{
  "num_hidden_layers": 9,
  "hidden_size": 224,
  "n_experts": 24,
  "experts_per_token": 2,
  "d_expert": 192,
  "d_shared_expert": 0,
  "hidden_act": "squared_relu",
  "moe_layers": [1, 2, 3, 4, 5, 6, 7, 8],
  "router_score": "softmax",
  "normalize_top_k": true,
  "routed_scale": 1.0,
  "balance_loss": 0.00156,
  "balance_bias": true,
  "router_cosine_scale": 20.0,
  "init_std_router": 0.00636,
  "lr_router": 0.000582,
  "vocab_size": 8192,
  "norm": "rmsnorm",
  "norm_eps": 1e-06,
  "tie_word_embeddings": "early",
  "optimizer": "soap_variant",
  "learning_rate": 0.00875,
  "beta1": 0.95,
  "beta2": 0.99,
  "max_grad_norm": 2.0,
  "batch_tokens": 131072,
  "max_seq_len": 512,
  "train_tokens": 407300000,
  "max_steps": 3108,
  "dataset": "wikipedia_en"
}
Below are experts of layer 5 (counted from 0) of a mixture-of-experts language model. Rows are named router (the router's row for the expert) and show model dimensions 192-223. Each number is 128 + 24 x the weight over its row's rms, rounded and kept within 0 to 255. Numbers have three digits each.
After each expert's rows: "gets" lists some tokens that make up at least twice as much of what it gets as of all text; "comes before" lists some tokens at least twice as common just after its tokens as in all text. This comes from a sample of Wikipedia text that the model never trained on. Tokens count by the router's weight.

# expert 6
router:127147179150085118133126114142148142150175161144125081152074120095152157100151147168141174104169
gets: "0", "2", "3", "5", "4", "6"
comes before: "0", " |", "–", "1", "2", "."

# expert 18
router:087132123134114124182151161165156130129124154129149141128122142091134118128135154146138161138128
gets: "ed", "ing", "ation", "al", "ated", " October"
comes before: " to", " by", " in", " of", " as", " on"

# expert 13
router:108125088096134131093093135137162156107143106130126144171108103148129134119180157090124120102114
gets: "\n", ".", ":", " re", ").", "\"."
comes before: "\n", "|", "-", " The", "==", "The"

# expert 1
router:114123120152170143143142120110135144102162140134091121137097135157094120104133167103112116099135
gets: ",", " and", "9", " he", "ly", " or"
comes before: "9", " and", "8", "7", "6", "5"

# expert 11
router:143142124088149116139132129133096143090131142105150133113165108117149128121130106102143120130111
gets: " |", "-", "|", ";", ":", " –"
comes before: " ", "\n", " —", " \"", " A", " Total"

# expert 20
router:119096175140139147142102110176191114107091125142133078105127164131111116113145123148144110131130
gets: "s", "'", "S", "es", "N", "ers"
comes before: ".", ",", "s", " of", " and", " were"

# expert 21
router:077145155191139101138103126107129113136137115134118127180147173097141128139116142135109122128136
gets: ")", "\"", "6", "ton", "5", "4"
comes before: " |", ",", "\n", " (", ")", ";"

# expert 9
router:174098132151116128143137092108100135138150113156128139092111113151118128146104127116146182157099
gets: " (", "–", "-", "/", "n", "r"
comes before: "1", "2", "3", "6", "5", "4"

# expert 5
router:136163087097162120128081152144109126097121148089145157091128102144183091115139157163159124163100
gets: " the", " in", " of", " a", " for", " to"
comes before: " the", " a", " his", " first", " this", " its"